Below are experts of layer 12 (counted from 0) of a mixture-of-experts language model. Rows are named gate (a neuron's input weights, with its number), up (a neuron's input weights, with its number), down (a neuron's output weights, with its number) and show model dimensions 448-511. Each number is 128 + 24 x the weight over its row's rms, rounded and kept within 0 to 255. Numbers have three digits each.
Before each expert's rows: a language model's description of what the expert responds to; "gets" lists some tokens that make up at least twice as much of what it gets as of all text. This comes from a sample of Wikipedia text that the model never trained on. Tokens count by the router's weight.

# expert 31
Description: Past-tense and passive verb forms and their -ed endings after was or were, such as released, used, held, founded, interred.
gets: "ed", "d", " released", " used", " held", "ted"
gate0:150131133090118144131185148122133076126123133129080093149127101127133130163112132140175104136088131152154150165105121131136073121169143140150081110154161116157164118179100099128165133092140132
up0:125094071149134153153074095135101188176130137135120154115150115116137102124153149102088132098131132121107131106170140144106171129117121126089166086127114129140061165089146152135099114132121116
down0:106142110119123118126105133125143130121150123101122101132139097135135120129179149094124111130107145145133111124138149142113162132123102136134082156145074139099097101142129150134149146117139121

# expert 7
Description: Degree and quantity adverbs and connectives in expository prose, such as most, well, much, rather, however, mostly, plus -ly endings.
gets: "ly", " most", " more", " well", "y", "ally"
gate0:153114129114157128136107146135090098142143097118158156139117127143139145107100152122142146143122118130120098133137167151139114125133104154145119086119180181120118146090110149124081080141131103
up0:084113114129148130118127125063159126097134111146153144168154161087126092098142160183131108116136122145129165155136133114116097117131157101134082167124170168111099160091099129088126170099136127
down0:143139122156121115155136145145150078131115141123100136106165155102145134141125119107157128119108130124142114129147158130150128136125115100137126149138105161092120085120111087111093121153135118

# expert 15
Description: Short word-internal pieces, especially the n in didn't and doesn't, and fragments like ut, st, or, plus table pipes.
gets: " |", "n", "r", "|", "or", " in"
gate0:117123167140100097111101135128151140116119161107153124131107138184104128071150098164135129115136149108111127092090145143131087144100100142136167160126083118115139136124121110140164152072135135
up0:128143138151148125189087114140108122144105101123096109111131129107119147132121095076069166074116136124119152134108156140126132136113136182135130117098091101171138142107167154121177124121070128
down0:112133147138078117101104148166124094131110097136110122127127122123122107119125151087139119102148121130147111157125086115106106136110180135124148121133159117125158144093110139110087130153113114

# expert 35
Description: Closing pieces of words and clauses before punctuation, such as closing brackets, commas, plural s, respectively, attended, ago.
gets: ")", "s", "\"", " =", " well", " years"
gate0:144135153106097114143115147128136147128095102140116175110109129148176186092141094114140134120140109139129093139139138113125107083160133109147155121125121109102140127176117153102123125125113150
up0:114139115141161137150120127146115144119109120115093147109130103159112201129132125093155116146125079148116178161090094157088155129092144059157161095127112124156138124122108121107148129125151115
down0:167125091146124118125177121123106108111147099125126103118089153154165094156127105114117157137141090114183108123130115120121108115118111162118110136130163106139130108116128088157102133120148114

# expert 50
Description: Word-starting prefixes such as anti, non, subs, the slash in and/or, hyphens like all-powerful, and first syllables of rarer words.
gets: " \"", " (", "-", " ra", " cons", " anti"
gate0:134156144129114123134136118153096127074094086128138114130100134107158157121118129146156116094140170158188141156121126114092139094137099138149102135132149137119130112104098068106128098138120128
up0:104127156131079150101110130178109100102096141107106124154107115103135158119114138131089111152087136149138115180136134130092105085068131120120095143113094147131158115129145127126105116140137176
down0:128109114149165116136200142136119175110121120125149110100129114084132118109117121135141172116104137153097118147119147142112142151105118104161110157102087143120127156123144135106133135151141143

# expert 60
Description: Hyphens in compounds like full-time and run-up, and stems that start compounds, such as work, post, super, pro, play, set.
gets: "-", "  ", " pro", " play", " work", " set"
gate0:125129101119157128126126102151145148151154131146134141126134110139152137120096131146117148147143132143129114130103163144124126096135157163087143143108133123146074113106097111090154103200123138
up0:135144162129152079088131112119161086127135143102158132162107140148157149075189117138090123170139135087117133123139137119146098138136147139093156128131196149126131151179099089155113120099129114
down0:162129127072159154133101105122140128104139091110137151123170127120137132076143117120152143083133143176117157167085114140140144151123117106110115141121137131105141121077138097125109161142080150

# expert 56
Description: Prepositions to, of, in, for, verbs ending in -ing like using, killing, and dashes in table separator rows.
gets: " to", " of", "-", " in", " for", "ing"
gate0:129095091124132134103140153137152139114145131119125186118126101101111111122141139073099102150120133122169140151168120135101108101093126176149131136131121151078148104084132109174142105185123164
up0:104168134128113113167094087113116115135168112107144117112151133145146158131126127157142152156089129126109146113130154105165122173151118121131138139134135125174114134138134148089133164115114110
down0:089106182130110153107131091107071151163092124141121078142149123156145136171191107144112133129115141177172114146159128151109149119154097097154142145176122107125135120100097121077109111120096112

# expert 27
Description: Capital letters and abbreviation starts (T, CH, MS), currency signs and dashes in scores, and the ó in Łódź or Góra.
gets: ".", " U", "–", " (", " T", " N"
gate0:124095090080104165101118098101124129120101153117149121138116167121102157137106111151108173078145162150099136099108160111100104090117142149144126160181166145170121158138137146141152103161127148
up0:127101144143146118151113143131145098123082128118112140100115088149131118118139127108102111122097154122129121146141127129127152144170161107183130134149131152107167076158153123127114121101096109
down0:145113153125143169106081164095127158098138152120119114129157161081151081105077111157119101094138126138123142146129045091117113013128141118129106092158154118143111141140095145091120116155154167

# expert 24
Description: Articles and evaluative or classifying adjectives before nouns in expository prose, such as the, a, wide, large, popular, typical, active.
gets: " the", " The", " a", "The", " an", " This"
gate0:111107087140124116098112133116145155158139162145127130115090147138145142123125153134134089144119158147117103138180132113117113128152150096136128159092140143114105175144197096101134152160123206
up0:119137127096079126150133127164139092113169131126162122125147108136129153103092079109127122124087132114156079137107146134110112109171127127131102116118150069126104087115127116144127123100159168
down0:139081144173156112113146102145128126129156134159116064126160106122120113114152068160148128141120126140121096146154139148083146159123130132147126121171124102121134163082129120169106147147112125

# expert 51
Description: Periods inside abbreviations like U.S. and S.H.I.E.L.D., sentence-final periods and table pipes, plus first names William, Robert, Francis.
gets: ".", " |", "|", ")", "\"", " US"
gate0:134125102113164158113120157114134138123104125136130166113116169084123122133173126117157057125125106114129117112128073093120162078144174140157100185126149091116099127164144135145122124102128121
up0:159148118102141158112145162118148130119115146140131162135109148082122122135178156102154080170090089141142117097133127083117111071154159156108104160107144153106120144159157130141121107118138114
down0:121136100155096104173120112148158101142127118139095110149153114129107073150164148083152096111126110126167089098154145132130149085141105135124130079159111141120088086139114153127117132131153162

# expert 29
Description: Subject pronouns and name starts after a full stop or clause break, before was or had, such as he, She, It.
gets: " he", " He", " it", " she", " It", " She"
gate0:119097141125131106163119081118103129117134144112147126177113089127105104173138134110137099171113151150166153136153138144099109157109111136173144149172123094120105171082127112091156169134135154
up0:100145117124140161080139179132131128138120145134112136069115165162146151127145121152126151102143085139117118086099153097128123101123152125077111120076152166147157128182118150141101113147142102
down0:143086136154141112180160125135105109096120120127120162093110138121167163107163118135167102128094115167133180161093169144090101132083122152114095154147159107126145178156110127138133117158130158

# expert 6
Description: Mostly " and" joining paired items (second and third, Bar and Grill), plus commas, or, slashes, plus signs and table pipes.
gets: " and", ",", " -", " or", "/", " +"
gate0:149089162137126126101154091113150148111098120146171156125075181172124171135131118114113182143171123128089105095105140094132125153099163097118145104155104129112139121124143156111113147117144149
up0:138140122162117134121117153102118135141110101106112189132107140128169132099181123138134092136182113147142183100097116121204178105172108091124100141176150082123118136146163142154130149114144113
down0:081117162135196090111115126144100160136125154120182126136069150161123140159160118113101155107141153159122121125118086155120143152079133163108152106084113076118128133113125087146152116142165122

# expert 37
Description: Possessive pronouns and determiners before a noun in narrative and biography, such as his, her, their, its, own, the other.
gets: " the", " his", " her", " their", "s", " and"
gate0:123116160127108102117142111106126139086109101141145167115137150105149116056118132083176100108149097114122113129142101080114130168128114109125124076142124136149127089145103133094120099146150143
up0:160112174109135156124092088127151115109133107105116137123120129128110126157110161177167119133159148108141140144152136109132144128119139150134080146107131135107115095146154100143127156151127135
down0:142125108136134148127111131150102135122130145160133169103101075161129119093116085142155090147115128139167158118148127144168113154094146161115123183202098100125142143127107128157167129144109123

# expert 34
Description: Given names like Daniel, Mike, Robert, and the middle pieces of personal names, often in sports results tables after "|".
gets: " |", "r", "n", "ni", " John", " Ra"
gate0:179099079132145112086125127145171107182156121189174131150103140100145142113131137140046120121151158106111135113174163165137118109097097151109130161101125151108137146119138136155134092128136102
up0:137114113154127130122141141129169153168138137202135114117119155115162119086133068130107126129143179057138150099170124152121098106101094151124120146132131129093149132123141131187111115161132113
down0:091100128142098118094133114158116157090116139093124135138135056124098101164105144108160147092107113131143093111117130117099145121125114097149140106124125099176093099129118110120143142127149131

# expert 0
Description: Copulas and auxiliaries like is, was, are, were, not, due, chiefly after a subject; also the See in "See also" headings.
gets: " is", " was", " not", "See", " are", " were"
gate0:121133118081078121185127108130113144142124098152106097163135116166149125126177114119089122165097157117103120137068114157149143151121119096154189169192131139097118147115129123142173119153170112
up0:195133110114140142082189146133165098137141150086125127087110109124122130107090146099104134149099121130077154118126149115185135125125135118106105121114139139153132145138155125148111168150138094
down0:167118101125128119059119125130108150102106135153129146119100113155102147114122123088119138150138148140139124157115136072095158110088119101091114100103117142088113123131157124153104143123147117

# expert 26
Description: Opening capitals or first syllables of words, mostly foreign names, such as St in Stanisław, H in Hungary, mo in grandmother.
gets: "T", "D", "P", "M", "B", "R"
gate0:159119135138113124078143103106119106116106141132090132091163088146131090103104112136147093121140111130095165113075091116128151143145098160110106144132102150129093122121120145081134136115120147
up0:095108101114114147193114112124151170094155099130167088164127107070071163148100135135112138152150106146148115161118162123132115151092179124114173111136116118111139116133172128142131141146111144
down0:097165115150144135134126131146134156177142150143129097094130115124146133137114176127122089117113073136142083110117081108121138078150092129118110111114141141104083151159078145130164167093082098

# expert 49
Description: Short letter pieces inside abbreviations, formulas, code and chemical or linguistic terms, such as Gmc, a.e.t., scapula, diisopropylamine, f(ξ).
gets: "g", "  ", "c", "m", "h", "ap"
gate0:154140130125131110111130078147122131119136120132092162104109146162128118115171118117114131124111101133118129120091155131098127140149158115125113080171132169089125116116106147125173116154138165
up0:148139115110082117107145103146124184130115136136134133105119143151174118110143108099101111112129107128108091118163113120107127144111130145102114115151136144122214135062115139111130116105135128
down0:130155152145098100110130131119092089111147181137124132146118153151112126117105069119057123133141118122157131125115133151128152142115121153141115097080121109113175181110111114160107121117095137

# expert 10
Description: Prepositions and connectors joining names or title parts, such as of, by, for, with, vs, &, featuring, often in tables and credits.
gets: " of", " by", " for", " in", " |", " with"
gate0:163118125137149123115122098105135134146150132079105128118158112096136137165147160148113147090185149112090148131135123132115147137136131105137094120160136129123134126090129128158157127110115133
up0:101152114130088126128156119127096144111109142178143113126110144148100099098098079092132097149110102161151112137077102134142107101111114114125163137125154123128138140132132113090128119152125120
down0:124097142116146143167149098124100130148113132121143121100103126128134094132125139142150123120115109156142117151199148110184116164161139089151197154120124091162120146129141129150151104133149114

# expert 43
Description: Dashes, brackets, colons, pipes and units in number-heavy tables and infoboxes, such as the ( before a metric conversion, ′, kg, votes.
gets: "–", " (", "′", " |", "°", " 0"
gate0:141120122145150115105123151115115085106135111119137127120141155154102117102118100149141149137117112137116104107096147158135137066098108101071151132155102087149100146136144128134097118128134134
up0:097112106155139125119154127118146119118153148123111158148139149123132146154104151092167135105122177112147129108140155131155073139149146157140125164118193129085112129154117101151153131149110138
down0:141135147138121141091163117139102063158145156125162131136147101118118108122138115132112042142149122116146177118152138116121093104124096159180116142125149131070047114134126133118141148137156139

# expert 8
Description: Table pipes, short English first names and inner syllables of names or words in lists and tables, such as em in Contemporary, Jim, Bob.
gets: "em", "|", " (", " 0", " \"", "u"
gate0:118176097140105120135137118097141150134153124134087148147131108080123184129139165150143137133166146107113137105125113116086112141128098116106110129150133175142170171117145155076153108123117137
up0:168159112133117095147134154157135099109095116118163122183116121091109127107119169149107103093122144154117124104177092144114068167152086140145133148154126115159130145129164168145125157160105125
down0:113125137091087144128130145120108127129121106104126121126132121108134098148128087094117125158094136116130138130167144151181147115104097152120122129134118145162111109079145108126092172106136137

# expert 48
Description: He, is, was, became, served, wrote and commas in biography sentences about a person's roles, like "He was" or "Campbell became".
gets: ",", " was", " is", " He", " he", " and"
gate0:100094087154116119150160157091134104151179129119122154167156164100117103111080145154112126084146117106155132122099089153122142123129177137108131132140129134199105162119113117118128094057100133
up0:130124159109101098100079130124157144114102141140124109145094104111092118180132077132138131146156110120112132113156123161141097171145068119130130143158122136106156098144142122084071148123191108
down0:136149166139140125149126141125148138119131096130082179061115154107140148129151148128200140107129122152103155116104149138104099138110160157149165135146131107136124077156073132149142112158111132

# expert 33
Description: Pipe separators between numbers in stats and sports tables, country codes like GBR, RUS, AUS, and numeric cells.
gets: " |", "|", " 0", ";", " 1", "0"
gate0:169159114155130088123125083104140139160149126106122120140158132144097126105151156174108111101106108138106120128095117088108135112103145143135091200136145148110124121086109131134141138166138126
up0:096140119124147125105115150118146141119132105123119115108131116137121133137145110108139117112098167165117155089142127160121081116082149103138088104133120159094127141118098088116147100100146158
down0:131100192159141106088161146149106107138142147068139161131127146102137114126147116122144138148141069142087154155117121113118117124105119106125139154119142123090132163124139133132125157163160123

# expert 54
Description: Cyrillic and Japanese byte pieces in titles, plus adjectives like first, second, last, full, real, and the prefix re-.
gets: " first", "\n", " second", " re", "ld", " last"
gate0:112107136135090143077130127134189102165099147112108097192082108139086101147113115153138164166141147077106131136087131116171129094127100139179163132183146153133140161143103090140113170100145103
up0:169138089122148136169114142104088171091146137163119137066139147112163143123141148116117098120158094146136121131138138136065161159165123127077118114075137148105117102122171166133159128152127144
down0:138134142144082158156159148128072086124107121090108120120097122071141085173109104088138195145148140136126126158088135157125115120134126150131171110169129160104106156117128124152149152096121111

# expert 22
Description: Digits and words in monetary figures and quantities, such as $1.6 million, budget, price, worth, plus LaTeX symbols like { } ^ _.
gets: " to", " $", "$", " by", "}", " million"
gate0:183123119111127093118118125137125185090147105131150134128146147156154101123126134181073141094116150107113087112092104107120133126132180129109157152133119131126113157121092100116117125115151127
up0:148076074115101144116171102117135140117128126111168151149149129179133119152134137177151130081093126137150128139110138157133125097070137092155146103107145164121169117141116126136113111111130154
down0:133087143088116109144131152131126169138148119122177126103134116163131111178133145108156064114103128103130082126139143108151168148117140120122169136156153099133124114114135145117133134117141162

# expert 40
Description: Final pieces of surnames and place names, such as -ović, Wilson, Angeles, plus "|" and ";" separators closing table cells.
gets: " |", "y", "n", "on", "e", "l"
gate0:150079164137187093136088119092140185197131101160185090127094131162118132096116174110161155107094128118109134135136134146093112126118128131151106120139142119135157119121154093128120136165133147
up0:133077129132134097116126140124115144210124118154175104135127123110102127135132176136137155145131092165150141103143126221076118080122131112143109077144113121102153108160150123083112096154136125
down0:112182111137195111163145143121126133105146124082141122138137145124101157121092128130142159155149133132127130120107128101110169141143107132121169065129170137162142144093136126109162126147149154

# expert 61
Description: Sports terms and score tokens in tennis, football and baseball text, such as free in free agent, signed, draft, MF, the dash in 6–3.
gets: " |", " the", " a", "|", "–", " on"
gate0:137128137167132194164137119155147109110118088083098109072071101130128136156153123119166090163130126105122128105152128129141142118139075078106137120076150117101110154122161147166136115129101151
up0:157127111121119133140100138110138100118127137114136103160140132137121113182140069150120126131115159087080155099157128116121121107074106106093143100102103107121104120134151116115098117130123179
down0:154174151096115103080112096169168151142147114111115147140112142119148139126121094113147139181166150173088118123115114127120124122169133142092128150138132150129148149154136096163123105168072117

# expert 23
Description: Line breaks, hyphens, brackets and decimal points in species lists and map coordinates, plus name starts such as Mc, Kil, Saint.
gets: "\n\n", " \"", "-", " (", "\n", "M"
gate0:109123143115093075186123099091088155103137109080116151137149143136200149092091133137163155144129160102100136124160094108115142108133109116127148146091112158118119132103152168124124111152099092
up0:132148122101127135132109125145151132125105144104144181159098153155110087151157110100138109113174116113149147162117195189143127102159105122094129078088094121126156133191107083090133143080168147
down0:139146092160112133135136161131137139133092151092138155115096149098119127101142163119137120123160118176172153112131135138138125160159091091109121158168098131150128118149153116118131164229135111

# expert 2
Description: Digits and numbers in tables, scores and match minutes, plus colour words and mid-name pieces, such as 64', red, Ze in Zedong.
gets: " 1", " 2", "\n", " 0", " 3", " red"
gate0:126128134113079119102127106169115098120146135130164122100100122144115107128158093130084180099149086115139135121128154105096156102100169161122140104149164180096112107122107131151125115133110111
up0:150104129166130112099102130130132137093111152158115083144144088128150090118112134127128113116122147118146172179091111121139152142137103131161168130138149128109109149115147173150139136122168134
down0:144129158129143135144117096131130170132117129123131095158115100125112142132120123151146115113116140130165095117123122154122129129084123170097159127158142145105061162136114149124153122135107101

# expert 42
Description: Demonyms and ethnic adjectives, including endings like -an and -ian, in history and war contexts: German, British, Crimean Tatars, Spanish–American War, Soviet.
gets: " to", " and", "ian", " the", "an", " of"
gate0:127098155161193102128126163126130152143176140184123111115123119086133110138148118123127106140154137116114171120089114106110133116145100109127131129175113125072130140154149124102128159131132142
up0:126100131158158121116100169109142155116139115193121102101093089072124116115132132117127085134159112080094176145070115089134147149168108138096122115177137125106106149154126101124131176140164131
down0:144114105127156138092143107134113120114133124106142164173101095122117153132128107141145110106081089103109125158131087107100142141164088106141118110146121135138119141167135138146129153138123128

# expert 30
Description: Mid-word fragments like p in Hip, Typical, Episode, and numbers, periods and pipes inside ranked tables and chart listings.
gets: " the", "p", " |", "-", "t", "."
gate0:133112117123139087144143127115121128121095120127127153089106075109111157148130093129107117132092142149128143131136130143114093122124161112127145152114111128090121119116110139149139136129133130
up0:107162154090113146138119137127134142143120139118127102203116190147164097119135149095140157126151102109156117126145139129145125129134122144159084130119140114140120135135125124109101129125120155
down0:105094094132179089078132125125134145129165150119116160104136133119138140140133137112148105103084189119136125073154139117084114186110129102158120111168107106136116119125133151147130145106134154

# expert 14
Description: Commas, plus semicolons, dashes and words like including or such, at clause or list breaks, as in census percentages and dates.
gets: ",", ";", "—", " –", " including", " -"
gate0:108116127129103153105103129146122123152138187148149116081119188072119120166119174152138150124113140100127097139106140119166132143104126107144139114079119146138132089088146128116116137148130154
up0:145127144118139131122155152128136132124139113108135149143129129140160097108121142096127127147144131139137125135149119101113138133189065124105115130145142156116109159143128121105112138121142114
down0:110139144104121114147078154154155118127096155133163130144093169183120130144129100111168110109149128165136169106165127118124112109104163105100110102114133102096130125173093152138161123133111131

# expert 53
Description: Equals signs starting section headings after blank lines, and month names in dates, such as January, March, May.
gets: "=", "–", "N", "M", " January", "19"
gate0:134138078144060125147161112134165127110116138117113076143103097097117115114137124108142168083144103090098089129154133157112140097136166123110132094157174128099151119119110152135121117132099110
up0:143135141114148142145122142131155134109175121066104146112079112103133127131126141147119130163073148116145151113160115155120116124105137129113102100094087126142108141123136079110131139128134120
down0:098126153122110118105107135137170136093148155129088094126123082144153120129148110162101125147155184096168115082104113141137106144147097121102126173158153145121138166151114117141120147138152120

# expert 12
Description: The word-initial piece dis (disbanded, disqualification), line-start hyphens in infobox lists, table pipes, and taxonomy fields like Clade, Order.
gets: "-", " dis", "\n", " |", "|", " Dis"
gate0:119140120130141134144104158134095152105135108112129152170132164144137140118146136063135120098151129148166133131143159140131101110143085116121105134069120104098130148135104146136150161121146148
up0:128120117132138126102124089152156128144118174138138144070111074101122116130123124179126126177133137114124127095122099106138144156119165146156147135170150153153120102138150121117110094144104111
down0:121144113184131129140092099142141108065125166126133142094115127113129137136122108118123139124137108158099148122151144091160113132158165173111068140096162089144124155100095138143087158141155082

# expert 41
Description: Line breaks ending rows in pipe tables of election results, sports stats and reviews, plus separators like ·, ±.
gets: "\n", "\n\n", "  ", ")", " =", " that"
gate0:147151084160121129143145111115155075143152149129145158132113107106150086117165171125154124123082126130108132112082153146182112121179120119111123146125128133107109129163150144127112134123118130
up0:169098152101149137117091127161125119122121110119144129131114141091108144161091094173112106131159139116123137091169152137151137138119110132134112058139118138133136111112134152148119094114139178
down0:122190104117149167103115106082082153118119141123122158125112176132120129142147124163098163140152144144118138096078139093164116099117141126162153121141122132106114123153115115113146169112088149

# expert 5
Description: Final word pieces of words, often plural -s or endings of foreign names and titles, such as Nazionale, Šleževičius, Bibliothèque.
gets: "s", "a", "e", "i", "o", "t"
gate0:112116107158168125109111130134148148164094136144136137162131129107088115132150090112140143141106142103104136094116170147121092091132139097129104099118067123130117115116168132132148147145106139
up0:109126143164182129146118129120143145140089111131139124135134120119105125106130107131134132141143160099073139106127153139157113117154111078112108098115083100123102100137131165127135139136112110
down0:152107113135112137156136135114196114138133145127164117148103078133111136108155105106097070107151151078152097092080162129103103123120127129109097116127080136137155131173117112148125102113102132

# expert 17
Description: Table cell separators, digits in numbers and word pieces in sports or music tables, such as Handicap, People, 1,098.
gets: " |", "op", "gu", "di", "awa", "ac"
gate0:139101120169159145134089111139083132157142117108100167125092123141136156138153145144099102118073097156057144128105128145162145142125151125151095061138118142140131190165157138127146109130106124
up0:115120144140134123165137151147107146124153136161075124140121163117139140156149088113115143111141119087116129127070088087160144140102122137126110094097102134159118180159122148117137114098140127
down0:135160112135165155150130121115137131122137150147110164137128122120126109084126111123132113146146104120127132100118116126106093114144133121123097098106155157157129117140136123139151099110139146

# expert 4
Description: Tokens opening a new field value, heading or phrase, such as "(" before a gloss, "the", "at", "=" in headings, Current, Original.
gets: " (", " at", " the", " in", " of", "="
gate0:138188148115136162137115128100145136156124093131122102135123135119117130173103132124120112134098153095140142160141138120098117106096183137155105170127112132139138130132108080126133085154122150
up0:155144135091139144149125120100141109131096058149109092151115123116161130164081121117145130159108134097132167162160118165109131102106182165143125164151119144146159085100145091139109091133150126
down0:175082127142170156098132146098091130120141125110136159125138078137102147157100158078140114128097135166126147120138137120135106167135103111135157136144125114119161162119118159137118127100127118

# expert 16
Description: Plural suffixes and word-final pieces of common nouns, such as s, ants, ments, ions; also initial "t" pieces and table dashes.
gets: "s", " t", "es", "ers", "ts", "rs"
gate0:123102173092091164141117123136087136134142128106148128147130104105089148120115119144108109113081164104170097132129103104123088123135122104151149149129092113109151087122110152178148143137127206
up0:099072163114112128118143113166136117149162173105114120119167127136122154157113123119123168155109147122092105125128143142136115134123125139119116127137095124132159135130087115099117114142110154
down0:082081094149129134162186106130134117117117113076178154144131119108135075102124154132141086120113147131129133141105103093110143110163127133128125100126128143125173141107123103138122088130096111